Weights of a small mixture-of-experts language model, trained from scratch on English Wikipedia: 1 pick a token, a softmax router.
Below are experts of layer 6 (counted from 0) of a mixture-of-experts language model. Rows are named router (the router's row for the expert), up (a neuron's input weights, with its number) and show model dimensions 0-127. Each number is 500 + 50 x the weight over its row's rms, rounded and kept within 0 to 999. Numbers have three digits each.
Before each expert's rows: a language model's description of what the expert responds to; "mostly gets" lists some tokens that are sent to it at least half of the time. This comes from a sample of Wikipedia text that the model never trained on.

# expert 6
It responds to: Proper name endings. Closing pieces of surnames, place names and species names, such as -ski, -berg, -son, -ić, Sav-ann-ah, Atk-inson.
mostly gets: "ski", "mond", " Smith", "berg", "itz", "ik"
router:504552464502463411524483624491466473455485513472558501479568545602526565499471529480551455517492395458476451519512370391487558498508500433493435471464485492524444481511505435528565453481545528522379449471494419469476492482458552471515561541551554494496454486478421657506548544542495497544499461566491522603498582622476414506431530437529476476569445474482492539493463530445579562531439
up7:449542539464594429478422521462484509513519445514531531482481437382478437418587454567492532574432546440465485470556415479461457561569515436533476428520495457574553421552507485512452493527596548501455571522515509462514561566588409461498525449553456474429528477503508518421552573413400456443474488477457503600485465429469493540519477520505451577430481477471513516517633491483499533580508
up8:537482494479456490479497534507517415628371514572463552481548438494505668468427404507482459469486530453470502576530400511512508437492460404513525586507499554552473491486496544451477478374421553540502500488524524456440420558546555519487494471527488465476485504581500605505557485491510545481505510487549611563478515463538549487519572424586480536494422491529477428485446437458451554454559
up9:426486456490485420496470438470479446499467500531564546534469601548587565456471529497475420500516483429492529435561384413399489456562461524458474485519465523575517472591519443496569473546582491534463538457486414497604454501496566449550413551506501443496517504536363520404514487481539513452506477539529459485502483580462439563565513399533504446482496451469459512447489432637481506561474
up10:475516453417547406531533437433548465518469575524569561464457462550595532478460485535528438526531439463383462488510466437518485480431520406619449427457493449549519493565505504482504432518518503444456613473491530543555456528496468440472492589493519444525559570459426529439462470516454408544453469511572501460494469483467393561515511391502419566464426474449602530558480490453483521524446
up11:551536429497550538491527477526539507495476584491507471493574436482526517586547546494493429542436524548515533593536518424576481506520479561560531535517457574522564544501558552424517434559544518604492559560501447473484495464489572482459492661489514478469565539491602592467452499423506551486442563514534471511470515465457527618478543430461411560437500466464574497607466456517443476432402
up12:386433473410595421469408485522533417584477397409477554452542481486519599486381471512513491519426534513596536561552504433560455543509522464484538406482533505522433463542436484473465536503527557506524541489514524473530590563489508514486493403420559458550556500495456508519538441506435488416530416449607534435502532478523501550480463501498496541495421460492506446491523544407433568521524
up13:484425521469535474500573547561495536506487475529513560473500598603463561523464450508424425450503431551451378534514522507589513584473418541611482400477475481536454626608455457518455566464464514495519490533591529587480492472491480442413470538494467511485485535513463532395523515471520493552486498553515463510522503583448512524569476518599419501612490566477450503517525449571487453536429
up14:509543557438635502569425565456432476560564572480537553518564455391568428497589454494441437511469515398476461558573484462560510581478539573486437469530564511424544498547521428530459515551509586547484518455570417389507493543547434565452555480502477525478587521554471509482532475439414497435553526481510618455494557490507516459525466572499512517509526461540417460501468514493480459528514
up15:447502471464584474487477517510615536551523443547561436469515490473532532527564431494464462608535599638444519430521510423437527459570493536463529576400366465556492559596498488477417489506525579463446511486492548486563520500518454520576540546478529420472426524518480546488515441500430484502542510461583542475488484604459591594502500519501568600513455510477503486466494439542452488475464
up16:567448397494560489541530512550611458576557508501472507523476512504469509496520454570467410434588470491448539500564497499486521506517506572443517466470577466535581531523434563547472503538477601434570572449469480469508454483524550390421467537501560568440566472509538637467520553487464419430465490544539537561578551544518484410514540421527565444529456499468545508575506517415537585555539
up17:447487509507544500472505493450553503558557521526458533491482534503516537461500511529382399377458476537479490442554430475579523580507513455523523479481465550480507493581459491465445487502535568542508459444488531447434567469475550406644456574474538426451483517511538403513542488430563532502492561526593553472537481402521531489543494488509540432447460396540528579593432589485621571504508
up18:543459576596485572431609508485508385517501565492533491515575590501584458532495521533493503416511453520531448491478464518478541475472486575478452472486396552570591521533533442537541556504624351517489509449461509433512483437389557441516539628504504490427443467451456526501531555524460452520548498522493493537622556480496487444534454460568478526583460465527489536518534488495539504501442
up19:468521439412511492490441467516499570466474406492511547363489533462420503572490397497463469446482428536468486488477430447456473504529479526506504504522507606659541552512491441528500480529504525501494504468459553492524586558534513439508597537460464419465561532526500412421481531522440546572482366479558570516515430420518532477603545460467537426507461591494533533556421493446525486542482
up20:513463504537561500589471438539487485516555455501529500532495447528517491480466520473441458519522502347514511492570469533492429453487577489483518421421506492506524487521546434491480543480602556469550444416587503475579455475449583455470448580513510480522508548546556451479674482448452586495434429509567458522535584527512496465529502466519532507420487409540416505387579467455388466535497
up21:508571382474479443529463531551546542500399404474542495481528451394421534517504556480487483555472515552520451571475595451574534461487503611546502430524509475440542516392535551501490487487483544524494522474568535480444504481571529430588489474540445426551440519448517586567524507611402492558500492486516518559508583439465403423451490464541475468479494489489437529482566455502423541557401
up22:537527579549497558509453513449508556586411427466456520462486492543506375514514529478586476525454483477535492499516432522523492431529570477555459558531408483560456503533489317485495571509552507574438497449467505472459529455452457491439561575433537540450567536546514466494594508588519401447463449520388555476544501488460482522540532572506565411504425405507484476507558521436475532527469
up23:440501490590528450473453507408523427464454502501535495640507603525533523458492457526531502580529537459553467509464519452578484584557531487428432476416517587545556503539465473418541437515590499508547440485472560499502536531531531547483506488482564470454498514554409503441591501434482428623494497501447611494460586558538431459498495447470437605481497416521542525520582530479507517431440
up24:576491543506476498477582458509497401511480523473380496501594456530451520474532517466573443557465484500514508483525460524439399592568432435403627573532464538495409563525498418486506470483418502597498514384495570483446430563566531548547508474574434539559504541473528471509495487537373463544492513472546569563531501484480488504532528458410430477561461502510497490490518490454487412426466
up25:538446490512491429547561547471432498530669447480561505496488429566536461492516472500473471515614401478429464414480480418458523499457467456589440432442506467520454444585446395517540482499542618538464474433439536401495526484557494516519527566510563509511531447495534544488556519563538540585421438467479404478495525527491489541535519507537455500517507549361512494479498445528527525407488
up26:513402509506479402479491435487492541566469504505454529504453482559564483559610523444470454556499440426485503511435533491416539515445457427486496535473446569566522469499506539555520523590515482327461434486420490449573501544460457453528546525574625544453507473492509479386519451473516489461536466427444670527519536567526488506500481463479468510514423413411503530484543541499502468515517
up27:497584385486422459458568515530589490516539461529414398547540497482561554561472451495563493502599516433475448439491436492482503492553450494412483428528470623569505585579385497528584465486561463481495465494496489496528486493477527486514527487513495497529593536450473482487440549467434552536465458488541527480526393453516425463493556492418398478379505413550411496441464472510474498470464
up28:461502505468574491491541548519445443476527572565484531534461482538476525469517451497517473486521542539455551539571488473491474481512409590546481411473462501509510517582533426437480525530520466585444509461433571434496499513404585440516495665501498561597486489531455530442559495410480517566359451606467492562507549396456479559469468476522451433428429498393531575467505481491498474470465
up29:614495489465562560363562505515542456595525563602522533437459535550521509492476513529451447545607530491424556517539450533432490460462536519520422504514478486532476417500533526505540484475431490439419545461393553378438436483519527503477453571450469461436550490461441547486509471616458472484462438505537448528494530449461418543475482503509469475509482512504555589570583481450394576489490
up30:490488476558500520491509483452588492511484456515543504467506458550405656449498539534455505505464465575495432456526516526532468503485474442666590446534551536477505471532494473544425435523482625522502546400454430510499554495516592499499496510519505508415474437457399444452537528555441562453477524457477501629582465502579488488534479421464575514504469484480530522511567505514555481591607
up31:547555412548532425521568486501405550435591486516509499504445448477356548531460545506483492493526519473462424392553515526441467596437507520512488459502492456507422550597495402433552507518526446536523561429487461470549521388481552514546617534501474446572464528488517499442493487561446463509457503432497451448447468457556432545497515417544508499516530491529490635441520454535521568489410
up32:419422285461508522438523527496446459543439604563501546486441473541453537488511544463441433479460430526445488524541527506528518550539458498470466552443502456478530443483514399493450451529455544485483470425450461519515527535511613514581505451507557527489538448571455476476548449383469516460524511505425543521585449541445527471502494434556542490484444551377422444512488448521467585497507
up33:413515509514502456519458571442382455588349451473410501529481486495456532563423486502520425554448509520568522485516493569524510482481429500439586502534521523468501469549616602462384491446556503488463520504493547535361498435458432547508405491481557589409472466494480494470541447548424454462495532535472523527469474474457537534469490467535542513532517516558404478572552546499562467448472
up34:443496583475498496460551508492530484526447536468501420498519508479493532557421581426559393598457526429506466522473404452448463427487525474457476528440488487531589578433534468472550565531557502581421401459437531462401494546492487419519470547426470472570417508416487580503547546461397535538448469579475536493553411461452526517549504483469419408529483434501598506506487533525541494502464
up35:649490483513512479438504460589511502556529501523479459504575504478511542520506481564548422559494549550536398477523469565468583489442574459452496489438549584457510521489538543532432320462468529381537581502510464489569487569494554542530495515494533586502546545485494491481566608503624508492493471566534511518472495545512490529431502506502428439548544487461502503550521531504358514572440
up36:542473431449551475472482485503431532484545436459479500551471499528482405440554484466506488557487495531472611470509427528476576556524516546506481555495419462565381389544452444551556520609598445452508419432563510526490501547521511436455614516528574463569538450442422530463482356515449547444544484495600551478489458468549498471522504549509536512522554510546539583487442482565544499454456
up37:471521490490506529531523411501492543567476434456454430446524461486485593514467544498579443455428411498530533488550488435532480572485547531521391464389534468400433496540526415490504552440446510554580618394530521593508488466492452428513475529488491497491507406428472506576430529479499570540518562524558576509546487477420575546520429437558429510533436533498547464499527574556512434567499
up38:336583606451461528415567594526539516618438516529518502508472535508531507592548450519463431440531549522485445539516428486519498428554502551422466466519458501608453536540529480472525490512486542520515486454533467519489436572459529416457486569496484475553447491444538532483473522480477492471451522392469505477637505458455522565517506521473548565489595466535591523518401486571455539435445
up39:461501446588550540466514435494469485415408436404514564542442438543516495525606479492541479562406543395518390517516532519492571471448443490552516479467497521502524432474430515540533515596465666551419531410486453477491534510426472549472529545451577438506505485596469480424523422486516541532492463520554568521475469463477511571478550525568534558472597504507470557477554520511495558450522
up40:524466433573421461458515539413520505590620549529437395507446470532472432483445586483546523482446548478432517559543546485509568510502396514550544536411538482511545511483508506500512542512519495492521508508509496377470565496536468466470525432468508379450528495598482473518441426507431543526513515536489422597500573503464452396484576568551448463565511501544532504463494472403596490424566

# expert 5
It responds to: Punctuation after words. Commas, periods and closing brackets or quotes after a word, including thousands commas in numbers like $55,000 and table separators.
mostly gets: "\",", " me", " .", ",\"", " we", ","
router:525549469494454424522484612482466473447471544483511492485571522592536540485523521483543475525503386461452433521525371401485563505524465427481468481487492469512450524522527453518581471462539503497394463482517414473490461475452558476506559539567538508493409481481414653501535539536485525558498466588464513580502573636492438495420523453552472462566457484476474577481446523458595525576451
up7:484498510519550514477499463465572528584505475500482503429555499555384503454506548383588520535431521474560555578485510582501590502564556558455469474472548501535617540530517483537416401493547486513429598497529444481566521420539459443487505491498483542490461408445423592509478434473465582587505505476513564552518560455483458541559431474445437576433464428420511512516469538444577507544515
up8:555429480457463444327623471519483518459481553507520517518513532430490452533514451518468479511467493548538469534492494461537471546598535439515462409543530454486541461466454468542455533499558561512493505537505498542523498477546593528436584524549500517471439516506547446519513500404460514537515379598466482473521370522417608543531491503518499583528545449502500453400553491466630464602499
up9:363466430493529507398444567488464505459405525442469520504522490480461471476536568584451434517517502462481483475482496444453509536426498448542511436419510556535438569535525553539468548507514533601663525480389552422511571512458513514527410456513467492483537555419547423441557579526590566517488484573437544464512454537441492451527459420489504469518543502525407489518522465450512556557491
up10:534441488504513535346500526512469458430431520579484543516492449506466536582496564433469438368537380479540410502584493558525444482415518534451454534488461447561471479517559488517492504399430430479536500456530472541525439505500578582452426479522425472403468458545467440484551502498538557477472517510513398483476492479484516447476538469619542448496555503532477426430536439421510551560500
up11:476507490525500480595506503476458550619551546444560461507537421485517434475558455563469459395553577537534528437601449477524518500422559586504519552521430522532532539521435462522553589465541571537607556472469468435534478486492580468493510524470547485491455543473557490455538443483509587559484371549433498451535507572496391517590570503479515516522586488537472539531521548476593400495519
up12:520432492458524477435507479554570473633493473450453492483472556561512524539426473506473433456499476575495499495473432457564456530516512433611597440536556515520501462493499552568456555419381599448505568469520535465512530442557599546453532442549459524487438511482554437501620467499423569556421456481548512612498528456475591516490481507499545486547454582513532495546457536480446582441512
up13:598508442480463497502450574448512441541560457497469451490532417544471482507522559514467412486366532515437430550488444419432514478488523479546462547475476466483556524438515511533466491560524543484390432543483493464525559586457525508469480474509535461542485483491584461462571457502451508472473566556500449488443516410431610550449602475631435591455476459496458498596475467533458561445398
up14:522595509519475480524607521445410542552492530483541426470462429455502475541460480433414575485508424514426557464524505567553416586498476460546469476423536554532491547447506563534483506492486562493495376540527546499513488472542492564395467423501466587439480484513551528488484485652433471540562463422496434504452448431507561514408507526487458515502504424545484562513536546409422502419536
up15:400537522503497448455508640575528523521486459536559540462564456496433457451498569520484474595487566518522487516552474528476447442490550459404531457492522468502449500525579543537445538360390501493483585443478456478503467472484460526502431543461498483510494483501391539459524562530539488525431522521516567611528378463516508557533503513539446500538588433455540518552440511560459496608618
up16:514499363482510497526443534490450495532481506484490506477489527630444527538424526586480524575449513486462423472434462507486497508496556510531442526528526500506402581508503420552570393564490460575530467459493435506531509477491526601476516443491380542447547475572527515538477470495543588491412525511414596491460468426436577478529439502520500504440561530545404560426505589553492419537575
up17:537423467425559390397498486438560478510609564502548576437483534500485520448411523511430484500520478551502517463486467511510502479407472583557501464421492467565485454547502421520415512508615548530421477468497616495495530541446523383504411570515498562495572539473435564464557553557509495496361461422522430479525493507495471525494496484527496493544534538433521584541491436452470501523436
up18:416508486520663492490489508486545384526532519475503518532512526483463509489533423631533503489471424468401549442584423576464489505445506475531509523429443465514422476573564585513537476470568487545484544442511492401503501566476524491473499454514499511509547393542550489502522480480589428551484494456619535534509564560601576474506562503583500445534558446476472566548485414446498550524516
up19:424500614476452512514534555532518499468417497575469514524481593470526494499504549505534455574377461449415493489469492620409512466603486529612537451523507531541531578416584507527515545538517427509388489483492403464554502413552514525481470490447528449511516585440503605426497543490481453585449512467382540502478516509460525468574585532519512539525549415480523464500534485539529459512495
up20:476503472505462478487534531538510460545510523582478433554609525462468532498509600528522526435458468386508426576521561428471412519497592583379466440483555576496476502453491521478452526430543450478486582395547469562490521488552587492429505528571464513377471506472539536517498480493487634567521440452501511567436522567448479458501427552493467562504541548459523517531516519611436458504476
up21:510521506453454528456427517652471473481504551540435517506515539508442593635546471574431514578521477533555377524477538458552392523547447455542618511492500517483534415504532477495567419420449543393540521495512503541570533398499451551455475457448455485457431470446527522576529549534460574503522520463466513584505485556460501532525465435560455484509578493472498537549526518542498544456426
up22:459494555527565519444481497505405452528523561497445638406589472467476389604481491540434480529516475549542498496586511461524475587520513513527507458511498465628505511449407485466429455425580549462471434465479538512475524518513576471576477490420488497484534600527559587425503437535506414555482444475584591565459549558573512518558518571483475464474494461544498443440453462521482503502473
up23:560525482501461526468444548458565423608586506488482510514508548548488472507468495516543464488511464349468468427586476479534496502477333577453550479483446435506485484503457498578466493456447564498464510478454525396435494471473448451473533469459534521444430495560465449429502474517582589512605404532496415501486486444545459553512589448535478456607517398525455490492537526484543564494557
up24:496569529430524491448491524460539437476571483477379504490446521511485530493601494561449449524523566575516458554500503520453447526451395510560468380587446489489424398487497515431449466490575463519448519523518419494471535498516630505543484591475483498446433446421593587489516536434485540492477505535379506546514543488538512423494477505399511485443469504471480535603568504542517531412535
up25:560500548499474472478474454574515503511551516480502498519471684476530561529549498556460589462422515459550481504540498470586500451502512549506460511450492562681507512442448451420503496516547473480519479549488430507551440428531530511507515573525474479494390454513534511481476455570485579484425564426492507501543517544513467504493413399495512493540547405487501584523501582456454491556343
up26:535433366406491471429528491555455509504530569580534517560426635507509528547466544471492569586512542502377478462500494450525472506523444449493497509487547473530510406488514565440430439485492493462419472514550506479535475596404458457497474586503557542472513445489410453451502460472485446401535541490524591498526469494543581430530449481531406530481475521489543493535417489558440591419477
up27:473464471440344456484530527430513464519471498413533559500413489589480519485387507486555506522526515549455396559487467488470460455524469456551449479452433519528594569519528584453468456469542512487546441401482475422542403488537484465499464505487580424555540500571475580426513498433549497468455478555437559546576571447561495513483580479493580582473490435575456447479556505527507439543535
up28:495452549536500476545469539516526552540544509548564529478514488497496497504432434472505492546546480644554512524558478532438394508480490461544541565474462584487557600475520371502392564580521518526478552552517474437584505503496394477484503513411518452455551475418473387491450499545443607461491403545452459518446465414442493506564542510530462450536481478380567462536502466434489475516453
up29:457481516518371508491567572527389455483473504559487503512595480488456512518471509476510450478428542510423484442507549468508485431502479548443488565496569484638529447540480430475469520530499412500568479464464501497592549533416552577494446539556557541433591505469504390495426430448478538489567546586459475539449438463557557484525485486538423537390514484501450490589567555442519466583510
up30:505549508455557537521432511519500509416489495516583458532472568489494516589561404501544505517491505514444585478544496436431524507462548409366527502409587572530419530490528437532442475482469500525428528458481503550582463522491377473427487491455572534466456566471552411552524508563500502585603466559522568545411460404511535484587563435514447501466432467451533481444479443515526522525460
up31:461592471543528511485447500539534562530538440504452536482559472466499574474469489510504514548457517613427479486536583529369525631493514553550390455449511482479479509393475469474520496490525540457493467452535549571589559535633593456528444483495517478544510554420492541456572462544480507510608496477565617480509464544564489505545494480509516469486506452413437504479563409436524518508592
up32:495446499553532484432570518460412512522578346447486543494484540541496519534555482570502474538540471507425486461567527515483528550523449476480505363487426503531462579494437456513526471551468452497564398523578493558584496461544419558518460551556528517550623530505414466454534486472498533522483551476427513541503450500536472456473508540635420519542431489470472637449486469465554536433531
up33:524507562477466456540528483382469593546448438500605441615523495549459503451528477431535487525460538595437603495469523525499483543487488492575453539451497521537473498504487491530438453592576574465493504460542593383460565558561597493568471458533468471455398520539542572463505503523502604476568505458582563468532502501464432572495460413548520475468457471530470521512454490477496567604480
up34:483537354454531560513494529516488503529393505457506466446438577450500532561524504532479508461382480476481501481566479535493456459562405511460528481495428472429563532392550534613470488467468539493494571535565499562452522504574402493442449589536471563560461356492489527408455389538516513454436549470444463490516457472452453493446515474525461505512555468479480527607498564555474525510445
up35:497476468530428474484559498499498585528522490549540511376497542490490493506483443596490480459581506521502430464540472577476501563503510398502423476532515418521561488499598427498493439564620446469400569439517510471507456551525379372518515555465499470448509537488543490467531491556481554500573503565443470417426554454518554500562458486506558469549414480508481535601546562391516452444519
up36:450630524430445464528432478442446541570407502564448518512607520574544430480499498446552516529514450551527510552571457644496576472486510555405473475588553507410507449492518538478416483524465455526479571473522474538576497552468500474424472524506582525490548484460424434425521509590487561468527521514464525511556411461528482524457547524487480467484488410489500499570517608479494434603486
up37:467535551495572438590472463431390486568422447469383474503564466520537546533545496579501395472490477485442555560584386526457571518521542486555571545507504578492430574476439562411447555457527502463595469459570469441467535501484453475499546538488567569441496496462473538519399477448524517481480468510548440483552480488474554502465444485543417512522544456528458449527496501357503480464561
up38:487512488503427484492609532516547435512520515488538488551495492469481443500520428586494520532565524491421416483431477513553474531499516550565559565448531496562426594489526380495474503600554415541503415469555448496577558548493389414536527455461365468475519519478541452448576532568505549522476408466462511545552567471425521432543517518557422521494478439410436465453515476484546540509425
up39:509506553515549452391478547499540512501465549482576485540517494530453544514539545559492465430432575548438540540435488465593435507576482515524541395509485496560381620465524498491524405538524426458473528477540463549441534477604559490500461563434471475490523481568501554521501494520530566540389499489445481546451478592432528442462413540413480574433497433526562523544465555463488451553395
up40:544565539476519560513444497524585495613410465523471427547515445560507445563597416516458505580497520558427484578567465521442517467512572472480573485424512515573495458507564559512457481543526451472504496407515452420519527452377598480518598463485516532543490430395478522556493444444511536563499556535556493558568506457593452417523532549519508522618507494514540557535480521503461460466471

# expert 7
It responds to: Word endings, place names. Word-final pieces like continues, -ided, Switzerland, plus country and place names (France, Texas, Paris) and "him" before prepositions.
mostly gets: " him", " France", " Spain", " Swed", " Texas", "ided"
router:530552473500458427511480621517467499451501531475501481497573521590524536484523521479552471516508378451482458521507386408461567519519475420500482464481497483529462505519512427525546485466535519513405457471502433463470491472466549466496579537564527511494420494478428683485551548543491509561490445559464526598498586662484424489424531442529469474578463489495494558479454527452592553549464
up7:600559497508541463437553520596445574477466456418499439500509538452571474536525544438538471503433569492505484477530479445470483505539582408434539558416523528650460452442539410503462516510440522454577454460509470481488598537430459450564481515570487497460450628546538429469463414492509504560508550488547449492498521497555451520542582501481474504460424480528605585573479460513482456489438
up8:542513528539567591468563527635478484558498428501421424494531488483515447518444520485383375564501454493489536530563492573472569515521477433505460547535569484496552511410455478508462535477508474487464462400460448513489523546531554552478512489458623459398510530472511472467586431524442470411438513489468520484533589510483526522529536485503500453359476469557533465526547590401466519463580
up9:507551463425534475561448461446485543530444578402469472427523404487468469506424484494558564550446403449544417467431609473512559555500408524524565525515584530543494488554521436573538449446532553565444547542510556442476509587493561425529514480498517500531474434515536505457498437505467498429431458540487539537434473470524506484434476516572527387559475507487447546572468491629547542413457
up10:502465472596493490456496465557426574569492464513572393513438452473461542546464538411464577575587467550590462489438496384525511606599535506472565387465502577494519448495486465514531566497565549526534400551502442508544512476505500541496504474511514534474470480451491514520482493527509629555495526510520430505492444522463553508517459483487459502563430593562444410573458523424484507380518
up11:538523526429514494424540520547505591627558413492419543447433574488487558498460482442479450539474513505423465505497488508614565441604482553507539470533545571561525416454537544535376485424429573471467499529550441523557486580460516566454480537540473490551401457496490501464443547500385527498524484472624483474539469503526524493456503495538488514393555521468467448520509485550474516597557
up12:549499467560384458545466501486390619513593476508547582477495435548482468506490491478478516523492547502437566499500523434442598530536601504520541432566492485509429568457501422508531398472614441492506464476510551468601440483448390403526512470452475489507441504468501456498540537521467490486457442568497588529451459530490519537488471583578426423508531473557416511490489451558483557443429
up13:515493495502440503450463576620436558450554553495385533611572519514480452545505514470529534542463590575466510483521502500469451444535436429478448416482482573494408378446513476563393479456536483420570498479511513511536543483581583522540521551569448462440515546491459545482407524510587470541483514568381570552599539544583501539510453472494515471471465529474499436502494505486515523567487
up14:595484483491583552506463597509530496508470484497378409530502492457482444575530562459487500411476422466496502425480523455456473497451460471457575459496468511506498591515482514535475547610481465449436496407506471480474561523523469410539550556504473588450536597476611536436484423476570607518457468454397534471426474488388539470461571545526515554443483442428477522452509461438511474486450
up15:571561435510495557416573494491498478559440490395473406441506439512493503559422486401459501502440492448441471503521436479458515552695434428506527493476503487510486514556586485417470566512495540539540460501473527465441509480516628553457455489513549478473436512568482426515524569514514544544598433541485492420617489482535508559506445436465524519445452535507575488466545467533505551470434
up16:476516433504416554523510427501518504550545515596434414433512527477532465497612509522505509429436417463458461475533591500455509474471518571458495553436517473481479495423458441528535450503515452378547478494472417488504482576523534576438503455545538414503429497427564475485441553397411532490500444415535546516581517498454476493502548517563576533594596382453460492517532430542475549493451
up17:554501531580541440508557488531538514521480520593511496483605560433512485464469525395542517581557523549406506523513474483515480454590529440487397473460545430564527457496556467509471479500558486446482478464472534444479429466471466510585527589451425505456523553532515442550571438484541563524546572492537506490520475498442586501424596480597500531521482418602499502483633494367528582485487
up18:532504537500497516452457503525502518490510535496524509389496485484469568545431610522568503504491539457600476553476526441555518572544519506503528470395500472582483499476525464513471552434483557545477532515400452490517565491440571455535466485546492572446450437567420487519466478441522516505590529574485452469556417448477554524457584464497533352572569521407541497569427598491532409583409
up19:488437421580556601438459481496470465486458454493538430485500570494498481581459545466437425527487377509472439520471515522544484417478460567464531509512519429582516574428451475545453406582548429613548519473562469526542530531466460498494502464494474523424398463499524495474550460477504518547568438549550527431424559495443498489489511530432429572439405520547598435497568586490554544527477
up20:551565529510567529471532523579462431422586554534520490480572482478494494527455503424580544505561483489564534511506472454526578492477519453446420467438553452546422530618499450484406401566515466545541475455449432472610509594435531419459603436525520499449435504526502581410503536422498569515576501528498557467542517539474424450442500563555494512475529494480493541407431428482444511495502
up21:530585537516493449369510565561514500530581447489545540369529509516487584540545456532568479420506564401517473539538535455439567549509409532486536482519461490558434461456509504486448479460541481539525399467491604456471558571514459389522513528546417515557487484551491504479516490534479493575532540501505457446496434523591496455474519531524497423545565511565528444394499539489604608429468
up22:481625533500445490453453449571441528522468441560512528451481580509423495488589610446467398564509465539523530488475569576466504498460504454515497412528483395620536468519535465493483519555493502587413521464461491489517528459537426516433502551585492494445481542490466595516473483500498442480514520530481443503510518381582569513573446559484377425500471449499505443489562515525393504428476
up23:534544466525590557514376519575483496474424502509557553546540575505490585463517542430511454507557513385482411526459453453460432520446430526507503451550480555505449450528551386528542594486516510516518381483432469414470468517567530491477532524470478485464350501451454580454565518372515462475483491523452568534503528511399513539455493501430491524545523526548448475514535466525462461596519
up24:487451525445491506485491586467425499489563464414483503533556525442497618483552479588462500626471528562513552480488491443464524461514507436548439518479420557444468472408495513482497476572500457487530507558515449450486550546504436468416524492510474501550525475402588569495345499526408559474559508470479597483534489433560519437514431496581396564477503557467474534478545558439554580423502
up25:490481405502540482480567556436449555586454485463522540438426487569479506515526605502583522425490503524475603412525485411506455477556504512527454355525462474547537442607443501477566523385544524512479514426523505549454465547430482466386616430544516430546482521518422507449489435557512515523483531478541511500486494532440511606530539491518482529464514520525453615489457557521503430459506
up26:542555429576497498492527507504567446485439502481485393509505473448448600495525405503435536531481491511434476527550497571442471602523526550407516452519516475506522410460528412537454495445490473470579474449632451462560581521482558486414493515436552508412431545519597515483459418528489519485556480606528506491518595507466467569451468511547505483483490428536370490544533601476565473517481
up27:432624458594487575544478596440511519521488565523516529471441490439457510533454494514474522501418533436461533521570564560524480522493435513468520458491590497537503515501503504578446529520544591526488579541556558393528492524454435446509559479606469446507491498513464424480493427467404505552454468515396499576560422506419532432482498575530521460490541391452514481397506610516520503458433
up28:507476496452572475330525547593466464590559537484428576518502533494435542468420501530411470478408531495602586415434461506490513509470462481559502477484464529579449456482527426491418527412452438518452515441544522508484541474449500570452438514440431570464432454512437455519513450512482545492462520418561501490499567469493597529455539635523481482441521441550518475506449486482497574496464
up29:491458472513500415457425442609482572582494512529513502466492438424541550476534525512457450449545406600512481489483547426529549506535522402478472488584417505514478494537507448582548478480435504426466502543557532454442517594516583513540519515587407525451515452527521523487401483422401583483362420486509515483439464526468497538576518518556410424459485517420530516410492493473476506492489
up30:566473484588468499483541556447448549528578485447477475506513501595493481477486570526478482494477537538490506487556516467550455511587521498679444479440510480543560437510481469534483546539482587529531482460516415532450555614429527526470542506622519448573515479522418540552496521552578489521442554474425483543586534521503449531505567403535427509412427419555422494381456451511522490507503
up31:588603558612463468452508417518543503470487480533565432538473491473501468568554391447513466515504559533514569483542497571488501513551510523403550504446406523487391467582581541586596443528564570418598512458474499452564488466457508474441511433485479496445499460554585549463433471558518569510507499493534531521556498463417529539480481531505556549455415487482551392522532514530534529506412
up32:511425475529537475496574449505419451531553518526522454539467409576480533502504532509499555491479438499450451495578497534552431507434543512561495553538502500496425515555528437497553556540583499498457497438463525489498509596410626519548492559548467524458463585404463546455498510457467668577490471474443535476445450669513474537552410435507500488560431481509544462530462487485583489506561
up33:517472474481555470390475444524496500522439540444457498520536427454521502487498543519503397572466492563522524406544493614505501548501463602477466611536423564507439564447581490481469459424481497454413499447467513432475495427493540578540499489574544414498565463539434402473524449511499596505411486572486517493519490403483455475448486440567450519549479496511535510534571570572485523371542
up34:489471496334542500448471533496495454569525480462491455488528545480433507578497486454542426547488505533521421491478538487570480402587430526421544443520511419491571403448555525518540473562514409549590517477572434444528527466467562509469461581522449470507549490510421517514611398517523476550438544489493482484497494531547465507495456498541439537441571552557493453577516526429601622521471
up35:505542413580414529401531478542519469596552481520470534535449457525510513569546429469482443570518571434503556477495482492466490542566461461497542412471507543567527468460511470477428478504554527481513426415597524467504583542521485459401531564440549512510518508529581550384499533518506566562546512440470575583600570474424416567520518466544446556515446545454534582463509533507540554524406
up36:463546467468449377533526539531526434453401423434512425486526344470392474435557495544594487487561493514507442518461482448451543495463524477526498490540546500517550599406562465452484439476500492488584487417486445491563514583516524604527563426561537463534444439459530561468447538577503514508444570575518548539539513475504584550574530576559517511496529545541541445525474515540501508479437
up37:514557517500491464464501463506477450445453405476522491414573430514474443528543472384481398533528446526530472502579471496499479590473509577462465395444419408578460452504574431568515437420593491531473454398584438460533488517505536501510554543445489561453434439465513496417449499532425593474543552505507545514562430533421544560466525524478462553560471484543512480484478540413526508547430
up38:494493462600559530513504525505554545554536455548467532450481478545483526503450514520508565508429473531564438586472533541442342430507476521501475545424456500536585566513512538550531430434524456443505517510463463507490538618522482537409532550494476438546434507474537606446511453524594498496528509515512571458460500515473449478415511490384404511594542570461468437557534623487538414483437
up39:694528483495465489444534542580578550469434462581423484536538431416541445488565469571518469493428508547612467508510488422494476451587512495515484392570521530538426518526590463510432433523560455496456509452513509439512528529470514571516535607473435555496559519594489508518457529519498543534535523491465498497479576454538436577571491518502525487508542513504591388567524530531496473492447
up40:585478547431619479456435577540552483547589538504514424492471586403552475489539487459402459538519403544532502570530472460419614513532580516564485509508509537456524449544510505509474499409506485599591518504483403510561516558520449392464469518476465481525507470394436563462554598521564448516554488566548525464497530539529454540534453473470497465447522466514482469484579473429518547548552